config.yaml
n_layer: 9
d_model: 384
n_experts: 32
experts_per_token: 2
d_expert: 176
d_shared_expert: 0
activation: "gelu"
moe_layers: [1, 2, 3, 4, 5, 6, 7, 8]
router_score: "softmax"
normalize_top_k: false
routed_scale: 6.14
balance_loss: 0.00448
balance_bias: false
router_z_loss: 0.0001
init_std_router: 0.0278
lr_router: 0.000508
vocab_size: 32000
norm: "layernorm"
norm_eps: 1e-05
tie_embeddings: true
optimizer: "muon_variant"
lr: 0.00606
beta1: 0.93
grad_clip: 2.0
batch_tokens: [32768, 65536, 131072]
seq_len: 512
train_tokens: 283300000
steps: 4054
dataset: "wikipedia_en"
Below are experts of layer 6 (counted from 0) of a mixture-of-experts language model. Rows are named router (the router's row for the expert), up (a neuron's input weights, with its number) and show model dimensions 288-319. Each number is 500 + 40 x the weight over its row's rms, rounded and kept within 0 to 999. Numbers have three digits each.
After each expert's rows: a language model's description of what the expert responds to. This comes from a sample of Wikipedia text that the model never trained on.

# expert 10
router:539519493572505527534458551479541493421557456479525461503550454516507523426516480469565509501579
up0:516520539472478463442500508513460485452510506456537421570607503527501469496465514554489518501563
up1:525477544512434473538522511550472536442517436506482557523493458444484526422490493534611507469525
up2:510477476529465441458470518434472474468489493543534517445407490471526527560556528479489461485464
up3:459449491508489487536483524487503505476594515500463420482469451540576508445476497525501450463408
up4:512580539552454478515497516438477508463478488457513556467468488561515445443444547581493490572472
up5:510509448516468464470511515453533483524522508470472499474509544470507538506606536484489563491492
up6:458457507468555538523448455470532454553489510466490512506457532554572405568454522541477545513499
up7:561524499573508585547497524440532523496446457532477514533544454484524539464425452533537539508500
up8:479485580491474478485439489405530486490505487537481543496480473530415459562465491561545480426479
up9:452475450517489493512537472459470444434524386467503557444530473501470528435472449480519478488525
up10:520471455563529500536532511564501483474449450490587546402544425500460557521517454477489444495472
up11:556564532532489453543523508514580575460457527482597470518551531483572486443496484473511498554454
up12:559478506545476504423478532523512524463565515577478469463516514482567486450558470565486529534474
up13:480400514446583434369501537470511448513551506499583456543456480548545513457499550505504522476448
up14:509456538508512511433504486462478481530500468478530433490603576437520561590554560481526432510564
up15:478430418518507531482560513470454494524465471515526496514544590516465479558636503530478467513463
It responds to: Music chart tables. Chart and discography vocabulary such as Albums, Peak, Released, Label and Billboard, opening parentheses after chart country names, and the year cells in table rows.

# expert 12
router:506568494570486575530475475540532504458535566500526491425545505524548402516519571511480465489483
up0:493481538536464499498500448536481552466481440569446522509544533444568498538515486536462439471515
up1:545499429488538525511568516540541525448407538491528469460506421548459484461537517471489527556615
up2:495510591545554458443537501432452541453566456549501491463558423476616477472460543549479490501542
up3:528504463561450477490431496453520401426482547633462467542509478550532497442499513459544507506441
up4:552478454508507554543566531545476514513515507518512472455479522493485512434518554573474506530520
up5:435468454529542508516401511514468489482530465500464452505486524476499464480530459466537519501455
up6:577487450527489554564391470481536556531560440456495549512513427407496525479491559509413464491510
up7:484530490495510536429504474430500524474432482482521505500462544525497532493465569491538440469502
up8:552520519555504394490595505415495498495492529520503504442558435440474492518521523504563456482568
up9:443508506499392479548521431534530560473561457557530505511503565479479482523442497525537535410496
up10:485537511490494543436443458573450491497510423580559478457428529452468491500553480529493527453498
up11:466517510479483557472486544485513527511605533500485468551501612520523489494564460518506559494420
up12:505490515530483575502427640518506520469564533519500522455559566521469542534467512569497471488564
up13:487533467450567533517500477479568484456514533512427470533553531446555609541491480558457534486484
up14:565534452572540518506501516478559552511431518531538465471418464533566445478474376459506436435526
up15:509521459429493546463527488500466508459517487493442469528458500465430464549548481498483579513501
It responds to: Section headings and sentence ends. Wiki heading markers (==, ===) after blank lines, sentence-final periods and closing punctuation, and the final pipe ending a table row.

# expert 2
router:540569535532517521468519575506466478468546486458468516471557465539554486499513508543497547467531
up0:498470550464471597484516508504487531487501523487475516470510460504514495532466465530418521422522
up1:526535463539545490543504517517535486467452498497487454567575459433418579541515505493510549413463
up2:540498473529434454453509526561456556537528522515465469476512429424472521576465493430449479461509
up3:468481560461520540483509477520453496504508485550494505437470496478524486548510591567466510550460
up4:502471540526455538534489482440513560475511508597509591508561483534468515501488506464524477462482
up5:542600554552496480481523441451450502507476556483477462538438566555488477497515452459478445494501
up6:483548498546541442554579511529612506513523490475525532536581525481493463495521468561462568541474
up7:470519426534468495532476567590551427493475534484502539465558453557436516490538427444514534496525
up8:461511462545482459517509438572513552447493452512424527528457477411529553561524471484554478585461
up9:590507540511421492469469441554429544599503467525531506408506560479566599492519476503493548533509
up10:562480498507470546547603481495526489451439491524504465471516532544538461490464538522464481507535
up11:528483466500508568544478537480491490476526415528481531514515528574527499519495527512441524441474
up12:510459594527547504519533458483534506496429467446529524483538432582477463556539586474510527543543
up13:549583442469476490470538551567542494476531511504486548538468549513471574508440535496474500492453
up14:596548432494544457547523504438473469537519540462454464442601469464521510447526522523408506443522
up15:511509491491500478515532544552464444419494454504561592507472463477417493509522434547558470491439
It responds to: Copulas and infobox colons. Forms of be and become after a subject (was, is, been, became), plus colons in taxobox lines like Kingdom: and line breaks.

# expert 17
router:547525485465536560488432473549508438491493532484456577524477483547476482425458489510521553510548
up0:520494467516446461530451482511590572531562500481470513541478450445473424469501546515523489574496
up1:516488497519556450547492515478491445503501487533557538508410495480499475467538469427454561504508
up2:501515454462454518460558489494516444554564495472509474566550507431525464520471500481446591464537
up3:477444409519454503482525548594566490449522516490500484570447549578521528500542537445514508527559
up4:453493467532518430562502441504503418538467437521516520542510530483397505474518487480513445509431
up5:500567523520430586570454487448479528502503468493426513533522486533523564473550476474524512510517
up6:501460585475491539519518542486510463568576451485492540453532459539510471492493474533460452465521
up7:498509413488499461518576527472469456485606551563486480546501538482564465413514495447451494469499
up8:535497455498494473474460536511544510548468499507551569459536512540462544432449551473494474467505
up9:565507552449495496523534511535445416446517515497540497460434547534493525472583523503526569393559
up10:544496475571504581473509514524567517487498531485479524513518552467548511520503428517508506485486
up11:515483464481479541483469492490541495543525546463514553433520497515480527506497541520528525506534
up12:541470507515528450552476538469491415505534515473486556637559488493539536473486523480517494518474
up13:444469569482466479443529520588464526495525497508509485450442485506490466498559403493484495515510
up14:484468484495525518520487470494448496495526504508484513550533503539565461498529522465478516462484
up15:569522439553515490485424547489587477504544517528495475477530552519521512497507555474443475508537
It responds to: Word-ending consonant pieces. Final consonant-cluster pieces of words, mainly in biomedical text: st in blastocyst and persistent, th, pp, ism, ness, cell.

# expert 28
router:551459500518557525510440499472588493476486509558473479493485524549489457523490458496490505526459
up0:457471487498467455418542491553537491491472489570490503495491524457527590424492455495534569516445
up1:473457600503448524480492584478510485470481552512563439490509519576522592505482532534473531454554
up2:607509502560466485556530459528573570443439487515495586526475414480479558462522499573462502528495
up3:474539512475422544527447506404488611533479466459495472550568494469529542479464514565455506525485
up4:491493436483465561523501438496497530499538484498591519506467464543486582511532503476495466496494
up5:528551488464524572517467555513518481522495513459477550475558479509531537436449565510479460477494
up6:484518540466507488429509503501500494515533549529494489510462542522494440486474550498487535498470
up7:536534504516541544552455476445524420555480493579515498448452548564520498415475478542534524571465
up8:440471551526432452494464531509535508525505501504489512531513576550516533449518414439536564544504
up9:511505479471504540463486485551513505503547496487491485534491584441521421572518480434546480484603
up10:584546495496497595520529568604526476466444439520480525542512511539527546504499457448445540498523
up11:441471422506525402478484496462489534545458422427533479479474484534469489481535430465485583527509
up12:548522459545470502574526472461501450445489542479437537466525560537500562537521419491533507517526
up13:597567438497542508474523541485548521422435533496514472520584458462551503519588492535526510447455
up14:517445530466508488581483407530469534471473480468453470539476433499478476541554566468500547532553
up15:525458508421469415546536550525471517488485451484440482494473568493490529555555495528398541553450
It responds to: Article a and co-. The indefinite article a/an/A, the word no, and short word-initial fragments after an article such as co, po, no, ci (acolytes, apogee).

# expert 11
router:523507498497566515498475475514562468452548481466471462430556448539509459533538507486498521473530
up0:492474475485488503475457450484561448481448487455551485440427457499511522571520498517439527490576
up1:492491426479433514472502462526515543526513476408549572521550491517485532535493399521446504531479
up2:510471487510557524546515503532548524532501422549535408503517552475532528483506533503431421571522
up3:537515475543539537531422470540531419449488528569536527464502444500539459496530528472542469451554
up4:492529493558499525551622451486437452536554545508547516486408509471591494462537484523549550482489
up5:509538389452565527469478504516520484507573514522530506512467460547524521464513467511514408484524
up6:512598557507525565473469510502461564537602504415417458432522520520558528450497551532506504485479
up7:528513419519525563448508499454438524473532538539546520518432500455473462546550549517478499520536
up8:498525499515419483499556550570490514404430483474550503480548453462501495502510465485554557507497
up9:540519475539475510465516521486538501560509435448552447534470531487521493529540452529551494505501
up10:498572538436498585473509448529502516507517455486492496502442501473525488531477458464544462461480
up11:517491480451508523444493450528447434570521465460519511493537455501498576534449547446411521467517
up12:404485520528520473523514479493525490514508469531489482505510509477521544517493536464534553467560
up13:493524479450485445368477541472521547408540550498500511466587500469453514491569516477528487528487
up14:649504409442415488508545489536538550487523535509592522457518447509537515498526561485506602511490
up15:486519470457548483556527557519541527432536526539516458504594466482480511468505591440567450453453
It responds to: Mid-word fragments. Short word pieces inside a longer word, usually right after its first piece, as in re-li-ability, und-u-ly, rec-ti-linear.

# expert 3
router:531545472504548527553520538465539490483488529488509479444499460566518522409478518473504515532545
up0:426526484472530475510444602564486574425538490502493517463463471504439532466446473513567514563469
up1:487505504524561469605458505446543513496467468539491545491434514485497500508449603463494587455440
up2:388475495460561474460503471514507493433571469502562487497476482520565515456531407472458450567498
up3:530506470508505420515486463464534529445492485484454490505577538535574500451504528549555461531447
up4:577549511541413474484529518496534545482507488502509559515502471503485530580533493452475510531504
up5:446475463529551468512530594474477522573531517497493525522473413452547503516534473497490518406525
up6:480481569513503468458456530521509496536517486470466527514468444501568584493471542484537488522543
up7:524522448483514438515494485478474504489453518574533477549432473507547463511532530561464460550505
up8:514515498504524485578487492513461391433564480479541499484472541414559510497583563473538428488426
up9:506538569406543522524457528498459494487570486424410530426547485510490528438541532438494468517455
up10:513525499456575556497525563508485447443431451519547492476493455542532458558545565480507533480487
up11:498467544527480497499483553552505492508534446521515518503490515438499516502533512492472489540542
up12:458496497526509512395523462555512544418522507475547496478511518521447563506506448452597541521475
up13:481522519501531466531606591397479433480514457547439528503516552485490545456466441454498482501537
up14:501485486466509513459518511517501432443495515505507488532521483412512470530533581505565452466507
up15:513546521545556527554490443536494497448471467467533493535555467583527512536495561465437528453483
It responds to: Central European name fragments. Word-internal pieces of German, Polish, Turkish, Romanian and Nordic names and places, especially diacritic letters like ö, ș, ü, and sch.

# expert 14
router:520460525502504495548469480475448467564561461480506537406538451516564518483545487588474456492522
up0:524555484469487515448479521512380463506440463535480512540454533509555514443480503480525422510548
up1:533502506490521505600459512481485449511499518461458507514414434515511554617462518484472494534530
up2:471425535484544566478490477532497486491477432515466475509465529521528463476478462588496529457503
up3:504502537504505499498550517521529461491520521529434440454549512508539509471490559443579481556581
up4:447476494504495552510498526482490420593486509496494450497511518483523527461475498525529542573496
up5:506478510541562457573510540562505400510484502546506438617488488488488476527516472466485490437544
up6:464441486501523468471500494539530481470525449443507549498435603479516586513549492499530495531484
up7:542450510502457539534497482515533446545549462554524478485549501484512547517506446510584509455548
up8:574509398439468455498512478511538586532619481522513561496501464439506497544489543580460465488529
up9:568525453493514450536548427478508467516523495499549510560501471420531442420517569509419418471480
up10:514462471510534525463519468474477474488514522458464454416526470523490553487567419505496530504481
up11:477468486484478488444547525469495522415534449526536482577491507516497495512456519515532495487503
up12:484431477521479453499511498483494462484577539479493481487478477522495574506536512499452513485461
up13:482512522497545550564490519475500527501536536486526503526445567459494513449513490567491510602496
up14:518509525515432522464433534474464517492552475499521506498523453509435486471485572438556537530497
up15:397576555506422475480519489463544449511449469536542473508497521512527479446496515455481429452504
It responds to: Biological taxonomy text. Taxonomy articles on species, genera and families: the word before family, species, genus, idae, Binomial names and section equals signs.

# expert 26
router:501524550501540492629462464480479518538577531417495536466504459480450538502555571511509484532503
up0:572473490467496504572516504489487498529548562504602568554504462478480507486488408497490554482514
up1:474396501501463430528530508472412545470560489592534536511501493486531491510483503464483509487459
up2:551499534594544506537482527478452491482496494526459532501459495484544551467548523495443559481506
up3:523574511458435516543481502447563509492505417535516466567493474430573556548535479561496556474547
up4:510523468488422495553492581592481546491547505508455454477490478478482502494470434529480500474554
up5:572589477503489408529590468495474525445501506439424577493481454515527518559487498526488464525515
up6:568533509529523466496560510482428437472493509494431504544498493527477462485451510481404490527397
up7:529552544489444555554548512471530494460481522501559477537490560501512549480477450540460553462472
up8:498569496503513552527497528476495543497511541492487503437557471557504524499556511465521464466532
up9:516560486453487460539431548487464561565460429498541497513496475497462558511512454472498509558541
up10:595536450486511545520570511446522505447577476510505459450456499482531452501430514482414438582474
up11:513527469468514443480531469554518514500489504449516460560493457520493554538463567484502448427491
up12:524513472479541513463501522521430458579500479502506424487526520470466532415457451470560455504518
up13:495473487546467453505484432441529529467534466486530474442517507531493598575508494473482563485482
up14:501510450473548557490572565439471522470482487495470503507534480524567496434501513446459501567526
up15:448464461542583423488430554446554509482536508475470465444483538512524551505529488561482451496560
It responds to: Non-Latin bytes, infoboxes. Byte pieces of Chinese and other non-Latin characters in name lists, plus infobox fields like Born, Died, Location, Country.

# expert 24
router:556568525549497505513515507431540505439537511424495551478495465534474522519494476576518567452531
up0:556532457512482452560499492516566515474476579411540485487585499489556471539482524453473499488438
up1:505452499528538531468542531505523405500478550432479541510525530479506481523481476529494544521472
up2:499501507524503499509498523486446533449491491482533437508421530540491505480513525518552505514427
up3:525498496505496498467523473502469450475599464451438485462473471454521504516583572464504540435572
up4:478506479552510533423487487485514501557530487467520567469573519525591571525507517556525510500442
up5:422465483419548470461492518491507549480594479566443520546515563574538570488528540517538519527501
up6:466534512503469514517511471538563476446513476498567517510525427559512467443581530586503542538502
up7:517453513510519594439473450451584510501489439486457493472515481529512526519476485521407518582460
up8:513458464508499552434455557497470495452443420538496461526447496544530423479539424506476511525495
up9:509472516564461509519505482383456485481488452582532507521542444513592489541531505462462457508561
up10:459466459495609525490496557442473503503480500521524468456499495516513480515445514549509470560530
up11:503562404521474527460527438522575507474527483434491531541450488522506399479461530440460534508520
up12:515535437557508451495471444492449504505435478468494534524481508505614481486526453468485557548521
up13:559453504596484534473511499494525472407435506522508523501523498517549584511451488459490561484454
up14:574492472524498543523404493515557525472532518537451489485519517514512525544430494534544523499530
up15:469495473486529475526485455502498436573592445484523493516448457477495478488523449539526456476473
It responds to: Locations and measurements. Words after numbers or "is" in geography and building descriptions: compass directions, units and counts, as in 24 km northeast, 6 mi east, three bays.

# expert 30
router:554523470522522480509473513494583540494503471486535502511479448474511420449506510487544583467596
up0:548503519483455540557402512583575444452514488463479466524485499498421519510509515433509478575500
up1:447404514489508460504488483443545505446525497447478473518424541492576460476443525472492525511419
up2:448514517524520541476480506535458502467477475506534518551482453462434511470491464548521506512523
up3:481432532515582548483463490552483552451449504526496528486523538524504447460459447484536504461464
up4:543477492542492513494548436496494515416548497522543440554489527452555506497563512514529494472478
up5:458521528517541506525441462391525523493429476488518465503504537465556537566486497452475492500510
up6:492459550516521453465472487553432513527597564502410519490508547538497542466432505458480587512538
up7:555471531553504529502481476501434440416457477488540500498440489514443545506532441515516533520504
up8:589469448536479464605492551470485519469585504474462533521493477461472544511600463481498555569395
up9:494624533500605551480504437520620452510475556476499468465458532536404457505523529436415431427518
up10:541568507536505542553455496465553447487467514453489492557435551592482571477501549536382585501540
up11:543472565492506479549473471505515462533526476473510532474447522457424501500565442523496486448544
up12:583444511468527503466497516534514478494467430497460532460485495526557392495484490453501470548527
up13:508498500483559475422555537465532492479452456553519457485439455484530468479479489486518467465521
up14:562523506446453502464502501548452500536567469505522412499462433506477538533505492491505559506530
up15:432455488430463465481509463499470532453533476530451498519518520445577516493486544570486528487514
It responds to: US place and team names. Second parts of US place names and team or field nouns in sports and college biographies, such as New York, Los Angeles, Tennessee, football, music.

# expert 5
router:534505584565541521511503480453484504521464453479529487427514489612565556537524540513529571512456
up0:505489557482548547492517501511514475433526511471502490534483500473547544521478565548441495511527
up1:546476490490578526566512476506453446445463510462468590511458517502545468523526508510458518434472
up2:448555526538528454536475495536479518516414513498519482508495533541553484523461459538545569531521
up3:511545477502522505539512455489484556507459533486469493470511547476509569445528509517527522508510
up4:512520513543469551421475519498513492535524516511456506525469516528505496526460586547491503483481
up5:540478562467466499454437512512466479488535460446537481497526498460548491527524502520506478554539
up6:520449499504545424499463549463443547555568409448539487505560549422482480542490448536462478503571
up7:455470515477501502474527501519550479468462493417474572477424448493525516529504449490532491483488
up8:491412528582526499521514495452488528569568452517592473521504425491530495478548499564497412447542
up9:517519483490452561513493540455508471476548578522537467558515477484455508562545525575536478465492
up10:513499522521468458560558521516552473442562545479528489469509403536510502462528482467518535476467
up11:503549543493490512493458528553512474517472524504488487555508508450471445443442532528487573413463
up12:481547515531491496469510579529553541497521514478545493485407549482480529493529512475498443520498
up13:472530479504534478517515468519507430526503474474489495531506428558424439519637492480469446532518
up14:571476518461546537544504524556473503467534511482476537601523519521497519585509607591546506444512
up15:472568438538465509545522518530509489545544494496530476452455520536462477509550437493534601450477
It responds to: Clause-joining commas. Commas, and, but, which, who and subject pronouns that link clauses or list items, as in "Netherlands and Beijing, China" or "twice, but".

# expert 4
router:594558539521544501537517563459528528524493474496503503467478518486494536530550470581525468491540
up0:513539493474481514410561477474550488540522593493475447560497561536447524506478489528517461549457
up1:501523450576466457485550565514532496461578437453516510504494550497524532451495502477504546533467
up2:560439560509533557542503452504506533509408498492486485437482475492521536522559529467482541540467
up3:535465537556468589469478510432510500493522550517428573493455509553480543541477508490549518477489
up4:530500565433494465427466528511536484448560521500512481540541529447472504577543507493420489473494
up5:496462484562468497500426536478490466562472508489407534483479564554483537500438508547472545464550
up6:476589462468526523490447531511507462503462483558484492484449507520433533473497474541482516437491
up7:534557495484552452483409607441456464489501581481482526423500519562502503487491562458564572508497
up8:478560518414466541523489526503516453475386497505448506494577508529489504487480450537455535510466
up9:513527496417563445520529521530530508468477543506466504415451534561565458486499543480547442529482
up10:539496529446507497510506499499523492473463522506448475446597452510481467481445501570548447484603
up11:552496506511526466453462559504473524490496485500466462486536411478437426540498563549423504487521
up12:494502498536512418480477554524511483461609538523511569475488433481556591486543538495444529494555
up13:521590523474490569469473404525544525453513556477534434511507510506536560567534500566515519518481
up14:515481509514460499513575461621457529487498505445558516470484514510487490551566528508559453533515
up15:498419457457528488516472528459524506505466507561505439529466496534539534487491579532597580475525
It responds to: Table separators, field colons. Pipe separators inside table header rows, and colons after infobox field names such as Time zone and Total, plus coordinate slashes and N/W letters.

# expert 23
router:584470485492516543587427469475468494401512503476525523428503485572521520457566534551460514498526
up0:508493541465458602537497460507507510544553529484481539517444502595603487456548546463442445563523
up1:563524554529432584564469491468570451426435456503481529480481461595518510490562493510489415578479
up2:497516477540490456486473592500539490476477500446471540469604475481528529462532433464480493481523
up3:529458509489487460437409541559493505444575514489476488507516541455544450563440475461498503523545
up4:467535473441499552553593506497531514491497594501485488499497482481528492491529472475492511484546
up5:504464428541493454543462486526482533472562522522432524459458535472471451503484533537431481482486
up6:564541572525515550536554460503528488467536504487440513513509492486531420489523567509433478561548
up7:544471582532430489527486428520483509460470451533439475503498480501514620490501498440508450482497
up8:451521491537476477447457477503562560445450523508545526481525447466526510507468487560511509589528
up9:503435564452547520464526593489513477433550523489482513543511515523527602512499518488509471506497
up10:470554460522538507433483464544565443466502508495514514443594514529550485508464512493505474565462
up11:496513524489486540491561534477488475425525495478427476476484518527490506525488486523402505472523
up12:436484485482557437568431554538441460481490474471475515507492488531504546493440513505532511514488
up13:544488416522433525438582519561439503515451566505503535503487487514531516454579515520637518464508
up14:552581478448466522480548504464507521497463515426555490501454470453553560542468470536489465482455
up15:434459552446514492458484489459541453520571517482501497521398464529543471487522470529524490494482
It responds to: Biography and article leads. Opening lead sentences that define the subject: the after "was" (defending champion), a, an, plus nationality and occupation words like American, footballer.

# expert 7
router:539464545579574552535465453466534458509479495465507488419519432539520484451464452531553484534508
up0:556445523568492530462491478517458539498562476524549446549464500553454527531529452521478428497460
up1:474489506477520473442498496478490643489493512468519536480480541446503491503492580498499436539480
up2:539530502490439439530518505506515522526556476531499548516477516459507465460456504496508522517494
up3:496615496430482538511544388569521496523503471486528536435541491540574554450479554473520504434491
up4:475535555481620445513515501450552517467544517511412509520475579521478527494533499515454518454504
up5:468483525515409463498516532457541484541501535473489488505490533513509429523499572509540539538429
up6:500486537507452538576523469499496537494493478550464532519522527546505537470544525437519530474484
up7:535511426528499497472492509473531463485517542392558514451536498550526462551453451428454505494477
up8:546497529533517503454507481513493561445561517508485551480570526544505554503511555518623521522566
up9:553513526501436488600537535530480521505508529519536433559481519569485471465529544561482511477506
up10:488475486479505528463516501504545533482484465630510538524550483488517426484490497465510556433427
up11:490468514478511546466440473449455459564528512487556487444525467480461440486505528462509511450506
up12:554525578474469555448488490441478590491582506536463489472471434524476515492496498461448523509507
up13:484563450502454569489468507470509563486526522520605433502527475476554502473602495452527453464493
up14:516546490525459484540515481498537583481450482501453504518476554469493497520551482544569441494429
up15:509498485457569564524481420451495509512506466453522566460470545487500524562593462467463553531510
It responds to: Row-initial table pipes. Pipe at the start of a table row after a line break, as in track listings, squad lists and vote tables, plus list-opening hyphens and month names.

# expert 13
router:557520506559606532483543541492514532505498497480571509494543538558524494505488470526548557519469
up0:511556550506516442505467464541500533465519530515505495484468532482449479521498497565458526495434
up1:473537544466463559447585545540546523511526438477500420452544556547467518527505480533504501448467
up2:507542473507511501545470468415474490443482487529491519456516431544519460458507445506580510608480
up3:596443455509409493507446576425532445483453484511502436497568507549467499529497483504422515466566
up4:503582482559473530569490515587461528423517496546446432504515467481457504530468501462497489542480
up5:546543495547572526494483538483573491428567485533556471523528553498547538508523465554484545450554
up6:460504521476518475482454561464476491434488524495532463497467520516536456474542502506525431448498
up7:513473499522490501530491465459510523563420534456513532533505502519472524531502511447511499571512
up8:564546523460495500471432571469496456485535509533444460470486517474583530513540515565506481530525
up9:484497516387493542507477426470546472440493560411424456477477536422509497460538572539394516520487
up10:523509555421500545470504522502471466556504484488522582503504502571565519500547533518414520422492
up11:511441476450649475511567480526520519473551502460517469523498501424530499502495522515514475519511
up12:513495535507474439516503456469534537486507529442511492476478470452547494520503532485508386516462
up13:439449487509504502594515465432490483486522492587497487504505446529492498558529526443559555495524
up14:544569554560549439547481535502490551460504475484483518514533467490506505460510503467454537466461
up15:529561486482488530439505523488501430519513514628500446494374472442543510498459498516498549532435
It responds to: Between numbers in statistics. Pipes, commas, semicolons, and, to and percent signs between numbers in census figures, sports statistics tables and technical specifications, e.g. 18 and 6.3%.

# expert 20
router:542526480477570557548492468452558464443545509547528482470528465498514481491536502555486584502555
up0:500485496504525474501544484512558449482496539530524468473545420488483539590457470451461483459408
up1:531465506453552529502511494434486502495564453497550499532486578437589496478551529484469487508544
up2:548470516464478515507598455508491542530528510475499443482462483429516413475440553478552530464474
up3:477525446476493447464530507516531498555512568558487518524461484543553496539568450544543473437493
up4:482485528478565541502577474619529534581472480488555522446557503534532566454451474450522557517546
up5:533453545459561546554466459463527589473518440563496544430493563539527492434512535380505495426518
up6:545461458515451558503521455523501457510421450565496505550483467541459539520567469453523491487441
up7:552444522571509483489477438486471509390526563495473470530561433458468483510528432561627435481475
up8:425489499537551449580549550486465497497583494500481549508486476466485494499549508454451434487532
up9:494532457501496508432500459500510463435506481506538504476505522501521490427570463528505501465545
up10:518516443488500467543593434488574540424484487584542439463471494497462519441439489513512431517500
up11:580452526457456435432475557501510471460501527586569480499473574464486497506546538530532522503509
up12:504540505483480542523519538529570530545485549508497539436485523450496481525492512467615542522482
up13:519465538438455481570458580514489502552506525551492450535544490562487518460453517485478406476478
up14:492430544490478552581484508480461483550466521509504513368533500511530543585463512438447554531524
up15:474510486496434596503385473468492488487491504498441466562506507526528517446476454513453483538462
It responds to: Possessives and modifiers. Determiners and adjectives before a noun: his, its, their, the, plus adjectives like economic, social, political, local, new.

# expert 31
router:572552517531559532503490507500561498493483535527527516476492479538529471429524577459547495533566
up0:574523451474451522497537502585481419468453547467463506460483530475556522458463541547473419488507
up1:446482439524513568493470516552432488495504450490512578554449554531495538430497496485507480511497
up2:572512561528600431509551486436517597457540455522499517553499503525603393495530432464537481564546
up3:569486486479428597481537489513543548497442516504462528526521462513524532512518499507526458515561
up4:484538537433504504466510521493504483419542454506490483534531555480499492476558496466466493523479
up5:545489509535470530548522427443592537528489529501518513464508529498567508399452515448487518531527
up6:540509453532498468556507440469545484485492541521494529506495399405429448535559518530478450536542
up7:595521486474525543436516423460550489506485573536448563524479470586474448501419518490433447498463
up8:575453510495495452472496515466498475511510427619526488446508553523535438540480517450546458499487
up9:432550472540470564480505450552479501428403560493485505468473456460532535473416553468507464525436
up10:506528506508444566540549476527510521453517507549479560534539519538450503467505516445494425532569
up11:533506442523526486463565549497510510537516513520441519480425451616537573495469532456476477546522
up12:471485537494502441515495512442591494461523494644505539483484523461518489502468550527471510554620
up13:519512561505536515545488496562512458439466497512457485548442492494566461518465533572498512447448
up14:563507478563458427432481514528570509476521530601517473486523426503595518475491496464486529444478
up15:534519456481521470441471454539484534539444583539505510451455498499503534485488464547539442501538
It responds to: Organization and team name heads. Final words of organization, team and award names such as Society, Festival, Association, Giants, Colts, Year, mostly in sports biographies.

# expert 27
router:518511485554560515508474487481493502491527482453533483430470470575503499480533546569463570541526
up0:534484445556468508498399597472492531518487508589558578453482471537484510510511472542502451504557
up1:518428530520548515491522521478549505487501473536588479537508499522496494492456495476444501522532
up2:440528509535505476551424569443474498534511496480508539444524445525486487528512474528591521476484
up3:481419433563518527567510526505437448518533517582494534493546561455475581474451506511477493488468
up4:559536468568453523538509557494495589502477595491495463479488430490508606472568524546454527484538
up5:443499459454510470520507494468552510554494518572548481435496509523501459555461496475541459533498
up6:498461551458483526472520495525447451541492490469541516526513487474506544479496486540453582412478
up7:457514550570541463519505444437460516437478508477509545551511524478465496503472560507539477452422
up8:571474501494517568448468545477536449579489537511440453489483561530498458480574481430473527510511
up9:537533483602450577452477501430512516482510465479514610499480483534478552471522493500550450495556
up10:471460596478469524501522485445516492507544497515547508506539470600506514527540578478541499486447
up11:494471529500531522567541509443419503483519430508503491488475512573567483499505447530558486530493
up12:576480541519533483552479517525518435515559443437470503432507457468506476554505539472481487461549
up13:531472506369503479565485453476537533516555524514473442507443405481546502493431521551450453518472
up14:492465502526482508508473526554505499524484524418501472491566503489465546488430447447517513550555
up15:473512439557515520476582509471556481477479526533504446542474516548470452471535486485471543602528
It responds to: Definite article and determiners. The word "the", and also his, their, this, these, after prepositions or verbs in running prose, as in crossed the river and on the walls.

# expert 8
router:534510531529580471561485461467504507444524546517461487529509504516551507501525567494498502557556
up0:580459562430541462536514494449520528462504518544499523500454498557533562523508502501474443481519
up1:553505459488478451495510512502560468534548457465536465546535484462488504499463532541466513475503
up2:529526547481519491429575480437506503487479492558528550509515416544552530490440454528446449556493
up3:562488504443503511542453539508507488494460490437520458468476597525494502475504525399489541540557
up4:512499516505487513493442492474443497493536468537492515490520448496507532507528504530542489515487
up5:544438498495538465489460519568457518534494441488456516470614458530518504525524505500542560529511
up6:587527463488465495533503450451484474503491480591490483463498537476480457399499410507453465480471
up7:529416471491472497555473544484529501522411510579554487483527452551404503526515515510489447415491
up8:514490427498535444415483495532555516467554469535471570483475468421466499498531502535515535439450
up9:553493519497567530497514454537469500505506482500510565462498473485570450530501480475553555507575
up10:469523471516440517495477499504495480448513485509444552479465512574622522528515559549525570478460
up11:515416562485536421488506531468547466541496497458570484416564462478493475455544562544489444424580
up12:513494468482552474496524450377542485560516513585469519496476471505486515457588540504469552561500
up13:547469450518497406454496478476495495517448493532529553538457482494476502561530574419463548478544
up14:589506487577548409491525497528487549492446520456479558478493468507529513500453508446538472547493
up15:471507458462554580431471495608472491446487512475468478466408511541488445511469494471548506498477
It responds to: Titles and institutions. Capitalized words in official titles, offices and bodies, such as President, Secretary, Act, Royal, Supreme Court, Commander-in-Chief.